{"num_hidden_layers": 9, "hidden_size": 192, "n_experts": 16, "experts_per_token": 1, "d_expert": 416, "d_shared_expert": 0, "hidden_act": "swiglu", "moe_layers": [1, 2, 3, 4, 5, 6, 7, 8], "router_score": "sigmoid", "normalize_top_k": false, "routed_scale": 1.0, "balance_loss": 0.0128, "balance_bias": false, "router_logit_norm": 1.5, "scale_expert_input": true, "init_std_router": 0.00836, "lr_router": 0.00165, "vocab_size": 8192, "norm": "rmsnorm", "norm_eps": 1e-05, "tie_word_embeddings": "early", "optimizer": "adamw", "learning_rate": 0.00357, "beta1": 0.9, "beta2": 0.95, "batch_tokens": 131072, "max_seq_len": 1024, "train_tokens": 699500000, "max_steps": 5337, "dataset": "wikipedia_en"}
Below are experts of layer 4 (counted from 0) of a mixture-of-experts language model. Rows are named router (the router's row for the expert), gate (a neuron's input weights, with its number), up (a neuron's input weights, with its number), down (a neuron's output weights, with its number) and show model dimensions 0-191. Each number is 128 + 32 x the weight over its row's rms, rounded and kept within 0 to 255. Numbers have three digits each.
Before each expert's rows: a language model's description of what the expert responds to. This comes from a sample of Wikipedia text that the model never trained on.

# expert 3
What it handles: Digits inside years and numbers, especially in tables, plus pieces of Russian, Japanese, Thai and other transliterated or non-Latin names.
router:137150095138045149139137147109123146060103086155126108104103159115212130143128175169120091115155132165198125129157103159122120168152106131129144121127216135099151131174093183143162085138154149144153149133137139137136158094136181115211171140133136054155123058129159132152132154161097187130121115127121089169173124156095095129167141112112163148171096158133106209145107135133206114135120111080053167141107110173115118112134104134207109174171122125112123168103109139158105126158124075128165129159100120088134160169152177077167120124148152110130184133167079120062112105104172154092
gate0:149129122123079093150093121172113140099066108109097062124095171078093154141096118122140138125155168127136156143084088105163192223123183181124136083078144113121121186133105100089071113124084116123125104086123202166137070139143141136171102138137107135094150140151127128160123149111145111169078137124058128105120108140129161159190152083134155104140147164131137111160107132118121123103123137121186100084079174154104100115162159105134164116135121076125096146120206127140111124119102129123160203202145100205055156160180122116142161144078077151135089117144188125101153110150115103060
up0:136128142172072138130174102114128105131172129147131169183203078117139129093133145122122115105117103039152138096194100128080088079113118083058134135135160159188153149112111143200133186135137108122118134106108081077087156161150113143110114119111078142090146122114120123134163115159176132118138129144176106146086144126172081128113084193102104132111119079175120121105141114197079159164107090125108162183145137060147128178145103106120139079140131136096138076087105072072150113173148168124152120081115098134149146147071165119063105115148160120036120093129132146102152084098104135191
down0:141101116137103183146175094127101137091158145090161170130172131101161161117092102166159180137106137112053154150083145119147163127125104136129130115094137168177097110139128058087090124151149117076114132109144143153183173145095106066154090144094153155137171068081082123117127180152153117110131084112165132103156144178112170088096156106086176097152107167117173088105132178105091140107134189109164097186156141120139141111020158124142146146148105086110065166159146138172128081181138178121111145124157170062136145154114162133181141186095111085113100132056115110118100148111139154080

# expert 5
What it handles: Sentence-final periods, unit words like km, ft, kg, and the abbreviated genus period in taxonomy lists, e.g. "Species: A.".
router:103118099147117147145135111103072104130139152132144156080184156110065154131113101156107166147156142087129160171157203086129115160131145123088167114105101137129122133154067144139121112084075178099149101118132119094091105159173163076103109108150128226093137134136150097144091039069152143158143123121136114084173164147085125096161095136070140117099177147105085162078134114127138093155124134113115135123158066183118171112151098148191163166085086109128138085152107169150118083129149166149077095108161159080127090155096068101156142089172091159170107132130120104044079133114085122083
gate0:126116129087130108137064159116082206161091085127138137142083154127108085095100130134128139179149065127136132101121153091123133118120135164149146112177123118126140140150105118126114115153185085120103105111111109207133152142095092178178141130075143145117120084133150148152162099132148080088040186144112153151145157096185118092121118129150163117050160180086145088124157121092112079169139084185213119163126134122126106080165133191147152098147135112089138152149142054103114132167097109110144166173141077127144079111120069171110126119102146142117154094187181138169106146135059159057
up0:134148114093108079129070161144080143164163170133186135131117157160108113144088099139136162106147122185100132103094102103061100165095136148129127076088116116199156136073161128155184078146170086101120130126092184121110191146151109140095136135110186149157087183091145118148104095174147099148124140094149126167150160085109146121166104111140148151146125136111081141102114149134137128145061157149143058081135158167171150113084150076107091083092106149158186107065149070087127164119078090045145166109138111156157073137142115115064077123113126128109072146088144146129134086183124178116
down0:157141128132143061060131181125160078075129132131087124158104116124063188154143190072148123161116110158106139140160129151058148071166117157113156121136142152124136115109120100086099090132115175072092153178103118107098148139113113123167152127156135118175075088106146089158064113152145137163118171104177226143100141101133145117114143167127129097141139122136149063215130145151107146138052133110102165115143144121102150117142178088091112053183178084148141126114181086107128135133092131157157183095126109118043105096160100143105134134111173117103119106137189152082133125175128159107

# expert 11
What it handles: Commas and other punctuation right after a name or word ending, as in "from Derby," or "Charles Mann,", and Latin-style endings.
router:103158128090139103199092102126167099101107060137044164160052126131094076140146132100111103165118161098102166088139081156118137141126166159141140136120153147089077090144207140107159115155125103127112086131086058155176084126110122122078099150114088117131127123184140172111141157123130095165123131130079143095149087130101162144087183081187156091131176135141102091166138182131121123108163114072166113127202177123117104114090145125133149118129104075115104088143156174118173185109131097151169107205191086160076104101182154117137105112150170150159164124101155106170151138099101123135
gate0:117149125114074155079101119163118113090110168160124137133134138101167115154146138165216110111138127160184090115105124109117166131115108137204094142093155139162131167138105105102093175153203150140136097114153135070140115184115177098139109131116111118137158100081121154111120087134121166118066105193108136189185100101133145077059095128157107177137101151131079118083150118093116119100092165084142117122114077071113101145156101195087159074082096123158140157109117134150085138199116117159106156140135122159122150170125158191147150116139159148137187059155156150101153197108180193082
up0:087138155123091189090105075116153118107108098140139156134160113101153091152187113155150159119146141093145149188108053149108185069121143089167146156139164143178156120110124135079105163152127130135144126110099139177137114118059159141131109107119111029115117151141166137152124122201110165153117100133097127186144115115106129036118139123183138114112161095117128134107040096109210165217182152112095127199158140152131121121120154089137141126096154115123137101153155204153116114126110090133214115135123107132167112179165166121157150122173189104126125104177132129125168118129170165126
down0:131131188099048131081107098092173131099094102127104152113143148146163121104175079121072109207133142104140139147124080132128188101131121116209147154145129118168109142158172129108081098140104112119156157121153114146142139063063146169145126152157163065123139142102093126159124113096120108091143071152099109166149134117072078036083176138152111125087182164133132114075131102161182119148130186111049168155173100178107123181076152151136111091107121103117111077142104167163088128095086098148204137150096149141149170103110135119093077135114163112129118096126185104111120141157145120160